{"hidden_size": 128, "d_shared_expert": 64, "moe_layers": [1, 3, 5, 7, 9, 11], "balance_bias": true, "n_groups": 8, "norm_eps": 1e-05, "tie_word_embeddings": true, "optimizer": "muon_variant", "train_tokens": 439200000, "max_steps": 6702}
Below are experts of layer 7 (counted from 0) of a mixture-of-experts language model. Rows are named router (the router's row for the expert), gate (a neuron's input weights, with its number), up (a neuron's input weights, with its number) and show model dimensions 0-127. Each number is 128 + 24 x the weight over its row's rms, rounded and kept within 0 to 255. Numbers have three digits each.
After each expert's rows: a language model's description of what the expert responds to. This comes from a sample of Wikipedia text that the model never trained on.

# expert 46
router:140126159126147150158093128108122152150154121102141157107141148110132119128098125152095161157127124134143132109139138158108093127184138160126101146122103161107152120130097150164131106131147125081131118126121110170111099137115150136160083081124100094127131105136148114121130112127149080144143079116153116175120116078130122163116167129091160130102131092168149140098201093127094138119128
gate3:078144132086112151145133100138150127136110087160105123172134144096131118150089141101112122136129131137114130155092104093148115108108146065072091158148165100151154114117130153155145124122136107102131152130123165136154099103174107124135118121209130150138151132090108174147125127127125155133106141121135152118108129144104110136114130115112142098159179160137117161151171150100123124144139
up3:146158110117084096133106131161092140167129130091116187166160088160134138135157104113118129135112146075164113156130139103099147137151081137129111181135178178152117097135127113134133099138126137116142083129107132106138150105112119106105137159141126130125104124128113140133156139148111172073127152129118154101156112131144157094102140112122130141125120106165089165123163094135150089137117
gate4:174117130068173179103127144119150129111144136085117144101147164132120135151113096150099143137095076104129161127148097145163113147175108149152118178102128158129155135139149126122087125122149100139091146160083130148121131154136118133098165062099118138127149158147132109123140136145154128139147139122124156136108109153132127114124170150098151094130123152105124100142153085131107126164100
up4:146167121134129123145126110145135136117097132136154103080107145155087098158103116168106107111148090128128109155150147123154104152121156168137117119159118150102113126154140145112157101140095098086139078112167160153126169158106128125141090095139140173158112104105132091097165087124124160132124125148152111093134109085111157114151134141126109137126127103109100177172139130151115137096166
gate5:125148139132101114109125137145116135169163106131158201147126158147131110125120150112149119097112118122120148122142097128176126150107157142122183123126164107138144111111136146125123101124115123127116123093113127106109105127114051101132125154132110147127124181105090088101137116114115128121120121102122115067193170138147066118109112106163174129100166151124122145164125127120128102145117
up5:075123116167107096160106134124139115101096141174080133099102135124108133094137111085141141123196123132113124138105132098132141128094095178133100097110134150124169112135149137157156121085144133141099140143102099150110165127142146100139102144120105113114125174121119109119097104109161115146134158091134125135142096151167097156110140131124141127142136183081098139102136088150127094118143
What it handles: Words in military and war names, such as Army, Navy, Air, World, military, and ordinal "th" before War, Force or Regiment.

# expert 30
router:140088134125118129153089124067131143169131130121111144111136183124142146091124123177105143164117139131131112168156094138108094131123116161137127133096118159094157157148073116120118098140186147108143118128115111151157109119120153141120126118138133136117135095152170101133130128138140109141096112157137141159110096105121125173128124103115137117095191101169166135111153086112087117086141
gate0:175103117128123137170110125147142079098105114122156184131122125098145129152133117156130129139137165103164142115131152156146150147122167160113138081159170124084122104153135080147121134165131099111122130135113140115180139105150112141117092115113150124149154123135100107081130132133122097197130133120135150141127180152082130152069112154105091127135120134148125132127152108165135107140116
up0:141152095101120102116127109116118157143126152146100134096111107092109101159136141118088147162125126105117122127122119154109166106057127102177115111088133112135168129086144090130121116154125104108146118143137122161158131092140142104112147107118114134121136095132124110116180132133143156179098127104146141089104191132084152111098105180167136126102136106153092137129128112171153140126141
gate1:078137122133118137106104134152113149164104136147122111141113163156171153131145118124154137117145107139108126150155128121164110141122109096103131159126126212106170136175143140138089109150100116163081134104129095076102151095113126139104142164149118140107102141124133134104132124130115116129127129109116148156163122110132136173094119126136127151156103098099144144167064077103109093133145
up1:109128142177138156145098177121127127187144158144133140155146140157131104148133122131120108176133142132129149126114163122093140137150158123102111087130146117114130106108078105116131152151148131112124106139099105061094081124134091085175159118130148097102176160193134153127139128142158112119102099111134119114153134177181128110126130131139127086119129139131138160125109128138138135153116
gate2:155088116163118105143120152151142170118137118150112108139069147158122142109123090113145139140105119125141136144148093133113110147164118181148129186115136143085177144108144117102144121077122162143161121119144187155122137113134091172136120116150120146163124107115143139113104130097120145195117143132126151105126092135112132115127151168122120127100119076087093133142102102135137165113113
up2:120125145157114135105123133119110129150195114139146122122090123145162113156072115186104120116127140067133095119161128110128114194104118150165120181120143188104142085129155135120084096112119104136129135120114148099160130121115083096108140108114117139087088105118162143120130145124139141159137162119127126140122134116112144146151131107079139101147121090128131127113164139100127107102141
What it handles: Short entries filling table cells: country codes (ITA, ESP), Nominated, N/a, Won, percentages and country names in results tables.

# expert 3
router:157102181148111108162122119102136156125129139119130180109151154107117119135114146161099143158154177174102123117147143139118095120116151159142134137121114183098170124145100129164152086148151160095160096123149097155123087085116165140133089127122124127113109106124155119109107100120144123144138112156155071151083102085111089143104122131120146121111129142162135142088138115118125136141150
gate2:127137114168109105126141115113128152126124100102153135145165137146169106118105144111149098145109125102128147138197087118152148092125100144145091090121108142117109104154120115110142136084157046136130157162128150116112111191103126124140120128118134108139077089106098161160112121115079122131122107145086114177131143151121127150123160139141135114131177120112152126157130106118134161135118
up2:150125159146085140124114103122160126131116132119120033126142086161118092153132134103106122137123106107120119119102135095147164111152082186132106124087133115158095129141179113151140142099110099107083134140100108085120145123088133117149115164155113138107124115147134144124093120128123110131190158141135155152121134113105108114113192127089113117128129147152117153119125100111130127135151
gate3:094140148128103095149109112146134101159160114102099110085092113114106177120129107141110116142131103117152126166158100092134069092145095125127095103121109085142109134159099144120148120091122132110168151173112167126107120160104128150139115130119103106136140142083097078157156135151145127104105116106126096131093099076089132154104127139106120127130150126137126100154095124098125143143087
up3:124157092151175138166131136139117163122140102163117126139149078135141112161105149134106153112092164102123128118078108099081111115164095159136094173144128143145092148106119175126116138109128173134149126136100177135133128157086108119114154123094112139118112102113154068147153131120121080137095128115131118168102120123112131110125117140128139074150106146107108101138123137140161165103144
gate4:147148135162084136063142115079133151167107141182173109134137130133144132174105131135135111119124120117130130098168087142130121147158147109150102130135104129097162110103129165200162172122148117142132135125133132116110123114169103149102077137151153105126118104158162126134161112099116166143118147124122104111135110133126115124156095124162120125131111116133152131186093142108170115112145
up4:131162121143111118110138135129104107161111153050155119127144151105095154141119118079155135092166113132145165193110171135139156127150123163103159135091124160116141123132166120120112145146107176128132139135127086133121140151128162159108138154134107134135100106110087170120161099094192144115121106144096143139159126137082121103117142148121142148113151143127125110141120092113155109115101
What it handles: Head nouns closing proper names of awards, competitions, leagues, schools and venues, such as Cup, Championship, Awards, Festival, Stadium.

# expert 0
router:138107139095114140128119115094137130123123142084150121085172123160117132136125131145105159127166147152154152122162102146082100109125138146145128143126120139083148110149126125129088129124156146100154085085114116118145112131120138100114129138114155117157115098115141132096101102107136122089129106126113078158145061109129086179129139094105136132112149097166131134091165080093101092112172
gate0:129152143115117132117105124152139151123116097125165115131142122117148109144131128118138109142149153125131114122122105145083044118116141127071164116120115127131144137161085107117129133136142081129156094116088128135161150164129104093103126135125163130133126134145095128136146083149182114121133182117137127127136076102100086121099172074179125160135144110164087121106127097121129096143145
up0:127128109130121120110102158120101082157112132104097099119135109182142096172093123162160145127106133129126133127129120162069111096091122145119111192107097139109093092143145096164096150138129129144142075136121113155160112138157116110167129123140127143132117123136135105111143125138159156112132168113131101175121085109128079122130147122096102143120122111094136152110163120076096138099143
gate1:080146152138127113094152115107130115157112118142119123117145112153112138154159141122157178195130144103128179148131127141106135081156122154104158176120110140079164129144134101112094138147129133127129108115129124148093097130161139118098087153143115170117113143148127104149137135171112139114122119099133089179073112156123114092139137152080132119103123087083135090135124138122160117119135
up1:127129166131158136116101119125096147130127096106096148122151084165108113114080077131136153143156100107148126093100152151119168131140109082092120146140073122126155158098155116136199138090143105119102105127147149097138155105143142144156141140137105128087160118149132146167135140125102136148104147110131101097115102107100093116144113125123095143139175140127105086107148170124151106111129
gate2:140148110103096138117112178159132154108146155091133098117164097093131117126143134153152151173124129119140137132116081088103151099131171086133063116154139082128137143113117134129100186145141162088125144123104100113127116142089157082104122130139167126092100114147130154110101092134141116149119108133121089133128117171111125142160148128116101137097167139162143097115134093123134108150135
up2:150091072072142141148116159139125158152150131146157146148134121117121126133147126091148121081107101131140093118130091141123106096113155141137136109139098127092145088125135114182109138147133114131092128142133102108145130122140122121167156134111120117171111145131150118117145166108133110168134140138105175162119150114113131082148146121120164178162118109115119128094184111050137151120159
What it handles: First word-piece of a personal surname, usually right after a first name, such as Mc, Gar, Call(aghan), Fel.

# expert 31
router:143075154114126124123117123105130136107130129080121157140182156111153120137123125149114150140132144154120106109151107140140113079134112158124156157092117147087192153120113139135152105133138112142153105054107124109100100111082125101125099112155140113146152131146133101123144108160117096127108077133127121151128081086068111117115142109121164117123122115163111158107160113115101094140156
gate8:125126114142121123134119119097142128127154120138112151152141116135117142119130136122083083107107125168100159097106145131099109134105123097105157129101105091148101157112157109134174107164101132111111101114122096147145136166123111126211089078064099128131125153160108137135120158144127123093147110126136153135134114114111147123170177091150097168148079129143148145130123133142129108160174
up8:121121150120116156116153146125106116162122138172117155105146149140136166160117116134147125135138118128095112114101150175155106084067171102116140116122085067086169110159122157162095148105121120080114122147174132125118123130156155110082112175099129105115167094132128125111125164143147126137116122145115161138114191140131108148102109154130163128117117136096146122162140127137125134117160
gate9:145179133157130106141110128101133166137103074127134151104115133109123099154101107143155150129154129107155114126150144052127164153144117128106143105159129145084146145150165132152127066142112173082114159114168107104126099124114139198141165131139130142121088163101133133135133126154121142113099119141153109114125151123142102131159173100122137149137121132125085082114143104123111115130143
up9:183109135152128110144101121165112112148100147125122151141121086133141158100118121088107159157103148153118121148129109082150124103151111084124156136120121115102127151118140102120145161132168148121161118171188129109135110102079128100126092171147120107111089157136168135155106113136121119138102155128155114132152128083149110087142107129159139156164153111151114152115147106156119112194125
gate10:134102133095148120101130187108106130092145161083139170145163090145107110091155132155089117158139155125103170132139106119130135117122148149153143143122137139168118166107073097125120125109161108108125133123119158117100100108130098119151114133153077094124120163156078115067174130104112121131145102105152126138113109089164154135132167135136122084122102124129152122127108138117128102147152
up10:149109098133130110115112138121138123129086062122154147104127116167130156168089137110183110089115120144092145112119133092109141105149124115127139197115114142142149116145151106137096140073168113144133148110136113137133166124149119149073148110146170100118069121095178157159109121124153159128094148141141083089139131122135114116097125128100141148152143147113132141128140118131137119165139
What it handles: Punctuation inside numbers, dates and tables: en dashes in season ranges (2016–17), minus signs, ^{, ′, slashes in scores like 29/40.

# expert 5
router:178102181120125130170108113089134133123151144110138159104147152106113126088137137183132139151113149126130095137126122147093109130163100156140140142076115173113165137149095133146160113155156155119139106112110075122136088154142154127127113110116130120107126134124115103120135080157158088097121128111134101159110097089101111155113128109130171116075137133161124129103151111121081110096147
gate1:112115123142093109157104129112136113071163130106086172125150117169104104121116130131148104091106133133091118133101158122089163081121073105118103125136114118129164095101115126161175142133119139131115135079112117114119120130135124084120154123113098112137121096095104145107140117139063126097105158145161146128141098124107112096140146090110117142108089148185129154110138117152097097143132
up1:137126155126127145113115141134134097134085134123118114149146113152105113126152132111068142138119135131114121153149105159146146119138182084116059128128132140113116140083141160099126111117152103086146161117121138120126182073124124101139143111105122200149132127100158132121151128095137104129116120177098135128112135098099128108105120117135073142164122095139102095079152163118118137173131
gate2:128077118152104136135106108127118123099098126132110178118159141121116148092082082111150147103127115130116136157148099142143122139115143155110144105175102113104161152149135073145121107166115086147144096151137130114110130146139134149154128084104111123136129119114072172091133093128166105131136136133139148147142115125132059089111113141158093146151117128142129188131174121139113162152136
up2:167113126095153187089129147158131108152125136077158128116121101113169121161089125147126130115101145192161137114104148114131111128136099129170101108121139127155125085112169152152128150188146115131098136131164129096116180097108119129125065150102110169119145124142126118149127113120137128161168118140114114138129110123138139113156115120138142147160186140126151159157109118125106120149101
gate3:146151155121132147157113164135152153121100099175117113131083134125130127126154123098107146153135138117135103149147152143084107122159119097149137118078086109118149146136137120150118137158181132130146101142098155108162166100179120146098118140153150117131137120156074120129125132117111112168152161118106103115157136165165170156097133097091094131095088082122108108132162109104132159113124
up3:162147127156130161121141131155130141117114101153133167102108180122116118069146157113104132133107100113127082160139137133139120159118114137166113087138163117122110088110137104115118169132153147167150124132117166156133159132114138166151129134129161128102103100082131109163111146145121149123141116156120088151074095155120123183143131137114098084209120124120133120118122167145138122119116
What it handles: Words inside proper names of sports teams, leagues and places, such as United, Cup, League, Rangers, Oilers, Sox.

# expert 47
router:125093160133132114159098096086150136131138122098124145122111140146136146099122119166112150161173160145175114147168086145114125099134153163118130126088131143099181161128093126127123117148129124111154126113089152144131104095113141149152121140129147109115127090094151105115136136138090123120104108132130124156130087096095095160151113119109147125121154122160104141103195066130081107089128
gate3:152132100115097117140109115167138115153188134162163095117145099068128171109115127139180173133162122106161123130089112079141105152120122180136105103123140114077180131130145169132170140125137111129155085079127069139128145128142141139099125119125144125137128132117133127078146132140142116140106110132139112133136155109104122135123109120131117136116120164141112150111105097104127113141187
up3:161131092129120119122117099149138158167102118107151131100172132132143127104128085092136120131113101144164140140119126113095168118136139104134120111154149108191135150147149142157162149123130186149156092165123105118113112116077139155082144115105164160116171137133115130134135123158159114110121102144121131154120143140109110135123110139081117166134097085137130127076107104160119142108196
gate4:119186115172157107099128121122141123128124121179099114112120122141171119105128125139143187125115158157101138098146129125140116102116105162137173121085111148138149141080155152146151151142133155096109127081154163096128120102124173158124105144131105087094100148155120152126080127121163135136127131139138137107076125155120135113145119118091173152086132104126128136135182128165124119104117
up4:125110110157105136113120118141132151127120169098144186162142111121104107155097131116116100173115128096161114120126123098169143116106129098186129150185150153151119116071085140162112099109146138150117138078136156116107127153145105173148137096152115134135121142172168111095137118116136124109128148152143139106101122132134130145089124150139119080137134094114168135089112134151182112137134
gate5:135118124149114124126087078145160132155177148110168083122071160121074102155111166133126108140155150105140174148083104117160109142147133102133132108152160068106154131145153130136136147122134124160112092116129152108113140113130092132139107100103157136134093098130147130121139149174102105144096109114119093077151142156107132101142145094130107119107142148151126125130144092131099142142097
up5:125133135133138115116139136116153135128146116124141117102047144147096138138107151155119170128170159138123170163118118136098118146162130135089136115145168073094116174111132103148152152138145111169117133111107184138136138132138123123127153085177180135100163130061145121147119093117080118142083104149127116102153117122139141117114132094137124117100156122125132134128104140177108131130132
What it handles: Spaces, pipes and row-end markers in wiki tables, including header divider rows, ± columns and numbers in stat tables.

# expert 27
router:150093143124142119150109137078154147142141126081143173115125168118132139094113145130115163125155153163156102128149101131082136126128113126139159148108133155081164109136098138119109128109161115140136120138119109130127133097128107133141113094124154116117108066087153108113120124139127103117137083154144105171110075107124094176131149126110144133129164109157144094139196111111108120084172
gate5:121151097139105138134122111121099138136133108108098130096148126126135118135137092100133115138103123155139106132105124114170081153170079102153122156163121081153157179133130151137140146144167143093108131123195121079069151125128110116144135138169128153124111129102147137131125116116159119121065131123136079157152126094153140132109084120108115145118084096132152168114098095128140108114136
up5:170099144147143079154162212134133157090102146133133154174125101139137157156161153156120154155138113121140089109136112138089134113113140086116128118123103141098106124129095107140111146125141165136106106147135127127139128132122142133125145138110130073133102156127107100125145140152095126142093082136135138100098103150133174116138110133145121096140163087122121138117126090181122154074160
gate6:115153142095102094160133154083111137125141129107103148078086102107152093156146152114139111118155143168146116107103147119122090118143149102151143103111098084083135144102136127125095108180101085125106132141130107137144149118111123120160116132132124086100142103107082150161137142105145084136161116087094120154084160115141162123118141117091135120161124171107142147139141118148148133110172
up6:097157143137126113150129147132139102150142121125121136124135112090100130102147147093140161130123110160107160084112089131133144100133131098103117132126136118139131131177136132122121091150128133097076129102079102133119138136129145131171110142132068125131169140157133101169121148114103154136135125125136108097069151140121129106032102061154111120126161147116106156131139115104115123138172
gate7:147149104111202158107150130136121125126170121120105138119155165127100122141139104189112119097119121173100099130139081088107158142110099130150111095121145078143117092137115091135122167122133152136162133092151082099123122152122133106150106136155124116109127145090131158170117096094083137108148148160082128136116119089104120093140113137131123127103137159125129121141112172156101132138132
up7:152165113110138135115134155141137086190114116113103158162195099124093092181133148088119127127105124114129125133104137107133097136153103154097167115111125085136172104116172098132097154174115175116109121121148110159131124145108123096134106134105109110108099139142174138132136118092111145142129114144117161135126153115107153117119167163113102148117119147155123098156096105100099144111113
What it handles: Pipe separators between cells in numeric wiki tables of sports results, election tallies and asteroid lists, plus semicolons and ISBN.

# expert 24
router:146094144133133114150115142084149138138131117076152175127127158123124144100119126138105169149158152162166111126160105138074134135141115138129151140106130143067167133132094142128115124123139117128138137135118119131122139090116125142135117116108157112113107071080155111121130128135107102115134084135151096166112083099125089179115140133106139129140179132155141105130189100103105108089176
gate0:124116129141152135139106184099123126147143093145113090170120140106166101129087120145134155115128115138127120119170117135133128089151050118107149142109103103144108135145116144138158147127144112153136141139134109138116160159142108133179148133157173125130134095107142133155141114120131166073111111095166120137091128142143144098130084128123142143075106133145183125100105175116100093090145
up0:140120121136085149087134093144109173144170172148158185159146134114123130165213106148109124115136094178091116158113132129163102131103128120168166100151176147137132154087155132094134123109126161110153108114129145130108149131085125144131120121137137153105069144125122119139128116113144107145155129121109126125117120127111144145117120116120145113149146165132099129161126175126153124152090
gate1:112123130139088127110125141083123098126157086157180156092136152146139147166143112108131119159138103125130152123121143141128132088137147106163116162115134110143128132103163081121127105115155162124152179112144104181133138157127101108099119117151155173172130145105072142168128109168157171103092076154110116141127145128110132092136140088130080140131096150132117122147113120144129137119115
up1:079103103110131167167127104128122088084123150101123124139140158155106156131137090084138128165134162137159118116144098105111072150135128140117120150143143080103131093103186116134163133124136137100154113152147153121108113128159152138135083157097136117106150119108135169147091117141106124096114133163129119114187150133115115095134127126126079137177082102121130115124112100097131133128152
gate2:146124123102124103139112175113130126120110142137107135129140161172203108130149137139107117084116143107099141163147113138142078117149136172153109134095101156122081126151117171157108162104137154118134181140079123122182144141121124134119131098083155125117134114127145082119146165121111116168082136121156118114134136135126141156175120144127096131104151144137138119115138104159128077102155
up2:128136163124128142119147107116127093074138145125106122086095139126144140097149137110142137157167118150146146083088092158125132132126140108124126151143131103135143085112112117141147099110096134121135145194124167133152141140146068143161109122093083144146116100158098128139148166142141142088088131115175105119115098105155116156109114115110196117159132125081144123126116144101111100147103
What it handles: Pipe and semicolon separators following numbers in statistical and election tables, such as 2.60 |, 1062;, 9/10 |.

# expert 53
router:137100125137123137146101134128124143141148124128156142089129165159118127126101114115110143127152189147182135133155125157079119079142125148100145141107118139096162112130098136156107116130122128099146106093119101124165114140132125112127124143111148110167132108130155119121152138144120091123120060143138114175111074111109083132132115070101154151130170086179143146107143118083134110100159
gate2:127113157158115156120128106158116140176152164159090114151139129112127159122125149127133163093159140117140134164120139134151166120139161152146174139145142125126141155137125125097178142098116121125126148151110103142109089130089148129173152119122083178130145149117117128200136142114074098116126141108133065143149140121114187124093130130128165117129138127122119080149086117112118152107144
up2:092111127134124162115110141128095136114122118117096131171151104076122154085164108083137133135176140095162098144158170141131108105121168096126129143169097128156123151115137126118135110111158139082095136098111119135129130112136122169109125108149140150118142126149110154123085152145128138080184158156125125157132151136130163123141157154135127086095117146114101078167127125079109110157142
gate3:161121131172141142134137151103110130089157118101111122109140114127174101117151138154135124171125116177107124136103150123120127116111122108152169084133128141153085174156124099105073107182123099102122157122130106125131105152119114116115112125165134140084164180148117118147150102106182132106119091126153170106155171148110106107123123149119120112104144146104127171162118130107089114120148
up3:130106124162157123091143150161113137146124191133131156152107132128146146143154112120107122119146179074126127161136145119141120125139140078121129123100123108159160114111127130136089148132115122109092154124125146129111136121087103172144116123137132094169158094087141149092109152143112113177187162127146104116150112106094105121181089114157154081146140133148086111118122161138104158125129
gate4:156149122094095196124110078095118081177131129133114092132130134122107140112114163119188145101143124117137099171138164113125104113149137110095122166149091146131133120124128123139084111096115148123153113119142106130095099141144156141141188136053119100139125075152144141121140116131137105099090107173103109135141150128107129127105108095157135128137133101144130142118136093107123129126137
up4:113136130135112125144177050135186102152118103102141113098126125131137116097091122128111152146135128073115121129149110128145095127114115091103138176147108138127111119132110159149170114088102088119115134134136154091126117169119168155137130116157142136157138094146139137113116110103127099117142101103088141150128163137119103133058083087124157133123125123139121169123133174100135149152119
What it handles: Single letters and consonant clusters inside foreign names and words, often German, Slavic or Arabic, such as Sch(r)ödinger, Kh, Gr.

# expert 49
router:138118153127132138140082113110155125124140129125143126075181146155155103085101125172117166138156140146127128147166116130094114108118124152118145180124118121102166131115117112154095100159119119106176128065103083142163101143109135109127128115130123121121113096139125117132105125135111117102108091123136096179121077115120102131116089117116144120099138109152154149090149092091111095103178
gate2:139096119130109129110161164178128152101165106099119143125090084148135129150149145115115137134165184137079125084127112163112173083141174174134148128121120169129114135145136143085127157153135084111129149160110111144110149120092111133130159132125138119144146107166119097103100131124147133087139129111093132120099095125130144138173158104139181138091150128144125146106115153103103098121126
up2:124146133120146078134128124145138141123134081140171162175147135124154147124086100152168154173130149152127121116148078131148112156159147111095125133156136131100167151154134137128137129149148155122180136193119096104106111158144111117098113162119125081117089141137156120145117164123126137131114163095122091119149118137137140112192161093132147112144103118147123121108087095114150094130142
gate3:095144127073120108122095154123105104139144087141169159133087109144158102133116115131115163162122102140143167138081072184063143133184139089143152127124134128121114109139162134138125117134138158116119109127138129108147138137127095123122120160102129083142147090165079092130102133136125113125146113123144168126113122098126124132135121147076143129119124108094086099116139119128164086132141
up3:087099145148128168080142109122129133144102159110102114116129106126140177130114131127126141101133143092118186112117136133128137105139124120126159096064146118118138146089163097133106164137168093120131140156122155178111108128100134073124162120121157124152160113133153085070083145137134141113119125134151075130127114134143113133107128133125121108112149091112140111121113154112087152101069
gate4:124137156096127139147144092105153102160114097114139108121128165161145117115161143142149167140077142129121096164136157173130162134137136138098158129140084185125100145112172134100121104167149108102167093080067109146157130136143107105089159115134129186141133113115095149149131141145106164129135104135105126122130105143113143162137107098145140148147148140130146116087151105125090113132128
up4:118125113114079143160167098119169146157126150111118112135146144140134111146138114139132142103127092121124129161150136133130114081133132142135132143145119126125116076120163117131128150152172130104137105110085146094141080124123163128126161107106105119123084114125147137105120075167092152110126156136106110169085063135147133128135124081125091124149119128102166079119167117096136152067140
What it handles: Consonant-heavy pieces of non-English personal and place names, like K, W, J, Sch, kov, zh, č: Rysk-ulov, Koshin-sh-a.

# expert 54
router:149090161116136121165124126124124133157117144126127185123178156145123128093133139168104130154158137182162128133172122151123126106172139139130166128101115174081184159139094132122132118097149124118139096084112137130159112115134134160149093101126158107131154093111162087106104109117113127088136102114124103134125120081149114175109127108114110129145133136192144116120165133132119123144126
gate0:114152146120139135143137078167117161124146144133084112133173142129111078151144139098095148141134069152139119148139136102158126108053121125125123141132156115160123103129128142094097113117104165125130163118125099123135095155124143120134084129102097097104129115137111126082109112121111158164146143104169173131119176074183133116159156152121134097103140142112121112133141114132138125102158
up0:136125147136123180130126068152104134104120146171114112113113094119142138156146144149078165139150126108101139093092112136115185152126101135133128092160124174114113133152071133145116136082115128143155140071129147131133119130143130129168084151105117157099134123103126135096082131136121135130099128175129124159146148125107174138108071140149141090109095105114121111130140159124132107101148
gate1:090140155113146150120134176117114112104101134168084099139151151154099125160112128158129143109143113151088100128138140136131131092145141113147139122120135090103080134118131158087138110151135159085099157133097166130119123080113123108122121142100140086131150146113162133166161155157145092121147086156174125125112129184148114113112118133079091084164113134143118131130149157129168128107111
up1:165155121088093105102137102124115165143150142084140114143148119132073158118147139087123120124154132137114132117151093137139140160122153160096185140117129146111154093150135092120149135159092134183114120134155119115125103148148136131105110149125055169142105161155142098156131111142145113156109162151103122159124156142121090127150097131190121129139129088107119122152103107112124130111096
gate2:169181077113140134118157119148141120097178112125139107092143126155170144099112152134137088115105138145178119186138155140107122105112122127118143140151096127100130123122111139124117114081141119137112133130125123101086141119116131106166123113135150155173100151138135117112125147177100111127089151181085132132119127141111124083095120113117069116123110130155085123140179109171147109130121
up2:143153131105119124121131103130111141128145109117159114133115157157083152118116107127103113143127110139167093111171133157133107131075130147193128124151124111129153134083151121103107129159105079166123149136126096101147146148163126109146132143112133103085131123115099171139135127203110119174095170194149127115135135126135147100099111125122124136117138152174120157106126101146165123165113
What it handles: First piece of a split word, usually after the, and or of, such as emb(roidery), bre, pre, che, Tre(k).

# expert 57
router:139080142140152144128111113085139137135141153097131148102148126150108139089122129163104144122108130153154150115129136151083124086138118119154147120083124159079157117171097102111128090121116139134179145093099148113145077112125157115138137117120121101137120112112183083130136099111132107081115091135165106141085074095117121135157135122098151116142151127156132183154142136105117100138134
gate2:113158144100170100173144128161100117129101172170108143187112133142158154132128143090113125139164130113095093105148098141158133147144101123148133112118118149133157093113159122139143077137108104168128137127138125122152132159119142193167109099116100132181103134118128162121117112111102126092096113142118074118132137127153090118115148145129095107168153092144126094104109117123139161122122
up2:150127113127125111116131133118141180097142141098146098115109115153140157139118127160149185088122141134142158178097141144125135137123149145086170126154128120099106111115135120131127155146126096088119132097137137067115136138164137101119116149105137159105131154150127122125125153159181166159154141082146151168140125161100075145154157107147126150154132101139165167130142100131072113156135
gate3:159154107126157142099084137140107146127113139141146145164167146113141153079142113136126164124102088125129117134107166135137138120100111153160117154125125150111121077122111154112109131162110146128132113118137111114131136138114133160145122062151123148151093114124151132123109093132101076093150112118120108129074165125141199086103119170100107113117124164105180117175110125141111122164124
up3:168172083147157136108144137129150152131152131147079142136089154118088135105129119086077141132116130143117085142168156148118166094186137118116157145149180085165138125103113163158142164154125116142107129120130130116114151088116096120102115172137105094109151124139113143132120138164138165157104164111103116156120149118127116101119121129143116163156133162106088152159120116123119097132129
gate4:145116131130121146089141132110112102123088120138154106058139112128138084102094116133164165131174100136140159113152141117145161119112105115132118134127104184113117133175117136133129119129103094131149117096117101148150178105115103117096149107167111153136154076131101118150151128126087109140133139117067093147100103140135133116116130118143122144101086128087139094126159092106158173150121
up4:146094172147135190106113104161111118114164160147120104122154118131111134113147114121127142125124137169100141120128166111093109178131163122160117160142107137156134161149163109127202119175130158145139125103148119105120096101123156113119152145167130153109118129142138102124154131108097124154128127116095127175091114127103166156136134116127135110123095164147125122174118112129148094156187
What it handles: Articles and word pieces in Spanish, French, German, Dutch, Hungarian and other non-English text or names, like de, la, Der, del.

# expert 42
router:108085146080119129108078130107153114144144155107103142081133156153133140115109149161134139129132133145174143148145086144112151111112111123153160144112108170095174113128103114140116105115129160098150138079122117120152061134096128110136103116152132116149151114084154097120147121138116131137127121118119090161116090077109093145130118102102122115152155102187140153126139125134090124102168
gate0:143136115103164114165147130130116145132144131086156142143116102065149111085104132106120140124163117126129114161123128102157124149165126169160148151101101103100130153146141150107114116116129128079142136134167162135105175174129108135108113096128165128125090123151086143150099122141122102082120150089116151114076150134135144073171131116160131168145115107106106144099139123137136110110172
up0:137067139107082130116114136100149099133122086137214116130132114126131082147137147104183139113135147107135114129127157130124148162108128118097173135136112150152156135119174147212129161124135159123111094151126134105098145126135127115147141127141073156102122149149133130136132140122116131110146120129192111145145123160130105118138110159135165118129107132150089129089125107139127092150144
gate1:169124136085178134118120097187130158120074126145131156131111107123128069158158083165133121158145128133122132127114104114145116146156175128178109144146136107112107161114161128111131140119155133127115152141098160166155128088133155132102116132089110117120095120155139151080108127160143132143136129106119140144156154089142164137102113159073092091152129112111125136142111133119128169143143
up1:128127129149107136122138119123098135128131153179158121098147104138141129098118114141153109102081129120091092160094133110145055146092150156109161116172112164141151111160157114175120132129145115140119145155096115092110141126109164114092115117108131138164152097116122123124136113087133174139128149154114126168154128148147122156150124127126129128132090106103124184100116056129150091143114
gate2:148126103145107137160108109143133124186123110129157093103161119136154101141111174115142114098152107187162202179138135172117168090095136151122148104096132144120140140117135135158100160105080119131118142131135124133122090126115137161148133140166116162147106124144148141118122125116113097143115116122118119151111115178137109112108171150189124142137134074095131119117127106131149100121132
up2:135164145112151073133120104113140111163160152095145141096137172101157146124127149131147154143140116103136107180140139074179129090122134145107150125171143109144132104128130110143161121120141173155058149158100114149102138126103138127143147130114138124115126131102151141099100128074149110135101111103144100140174142123091075150165124112164148118138141120133106106103143161127116155158128
What it handles: Raw byte pieces of Thai, Chinese, Arabic and Cyrillic script, plus ″E and ″W closing coordinate seconds.